From a checkpoint of a small mixture-of-experts model trained on Wikipedia: 78.6M parameters.
Below are experts of layer 6 (counted from 0) of a mixture-of-experts language model. Rows are named router (the router's row for the expert) and show model dimensions 192-287. Each number is 500 + 50 x the weight over its row's rms, rounded and kept within 0 to 999. Numbers have three digits each.
After each expert's rows: "comes before" lists some tokens at least twice as common just after its tokens as in all text; "gets" lists some tokens that make up at least twice as much of what it gets as of all text. This comes from a sample of Wikipedia text that the model never trained on. Tokens count by the router's weight.

# expert 26
router:503553507573519518455477481475518395577543537551467541511415581374536465429443483519410497491482596554444447541496604555539572526432450493410408562485533470370450503474441465457453381565433496522573506521466433465482445455532503417459454529484518487498473516517498532532462469490439569524
comes before: "\n", " ", " The", " In", " He", " 0"
gets: " |", "-", "|", ".", "s.", ";"

# expert 12
router:446543471480441570496531522522515464467542439424532447472543547478474418489475426548453528581447570490508473417498484522528550477578451460437482417477526567519574524566490552554535573545470575528501491505441525564503492382473462471479490479538602464564503504507594577526510377460492516483
comes before: " a", " the", " to", " in", " by", " as"
gets: " was", " is", " as", " were", " to", " be"

# expert 18
router:470505532516485556568584515502472427499562480466553412372459468506459536468488503531537528517533518525542489614565575480474486587542473526471406482394575458427513404476544545503509551455517620567413550491513566448505539406502576471424482452501481455503528571507563529518459388463488521450
comes before: " |", "2", "9", "1", "4", "6"
gets: " ", " 0", " 1", " 3", " 4", " 5"

# expert 17
router:561550522560493511539529442455553508445569534453447520436476386466389521445434544524381468510429551555474494460519526493652531560390477478466448496513530568505523534569514544427529492500534501526530468475474462441440545410553559476569447463533458547513460484550504552554468592406571516446
comes before: " of", " and", " in", " to", " by", " for"
gets: "ing", "s", "ed", "es", "\"", ")"

# expert 19
router:501559524461509528568501416501469411512496461421447554476478443495544501486513437600468487541550583531470573493569515499518531546549518577388451420483511497505509446493572585499579613502521604537467522452476436559497489473535534441460441437554466554544541529454538497595446463409519537502
comes before: " |", "|", "-", "The", "ing", "ed"
gets: "\n", " ", " 0", " 1", " 2", " \""

# expert 13
router:570505546466455532457476438482527427618539550432482527382499506479579411527551515487545478563412590530507542476617539464525564490444544475465610405485536520452588475589524541614523564542505568542472494444499440538503500553547517490504469436507479525554483551549548475536473469459474537477
comes before: "\n", "-", "|", "The", "In", "=="
gets: "\n", ".", "==", "===", " (", "s."

# expert 7
router:548548472604454502532552562507443488591530476524533441461522431506508463475539559537476480542577562562459431602641573505638501451479444561455470530415536490475493453500493541444540445558421618519481479525508496540477491480451400474489487463449459438515424506474511517573547582454489558521
comes before: " the", " a", " which", " he", " The", " but"
gets: " in", ",", " and", ":", " on", "s,"

# expert 11
router:500523481544490569509522583482447440495555543563565512539452559357552481379472524481389447568512589531500477592483567523590623500404494437500386487498540435449489451486504513458495448536479554530500525436437467564503457522502507466538464544489607485484509575455490557520438517465437499430
comes before: "\n", " ", "-", "|", " 0", " The"
gets: " |", "|", "\n", ".", ";", ")"

# expert 22
router:512585551545505490511481375480477489604588426448388508544465500477436405500458486524566462492486490531527485571432542559420486563544475486465391425518484517350439485586426440473542507597466482505505433488488444461446521537587550491494512552484468461550470515459443456500500510517444462445
comes before: "\n", "-", "|", "The", "==", "In"
gets: "\n", "-", "|", "==", " The", " He"

# expert 27
router:557508519611506579515506467499483494535533442490482443474500446438568461435487591507444400451553411552568559591498536450575589579553432471467494452541534508447596473502458536412510481635500446557489504573508483441522458503470534510612463509500399485497395537512524556537456401543501572460
comes before: " the", " a", " his", " their", " its", " an"
gets: " of", " and", " to", " in", " for", " on"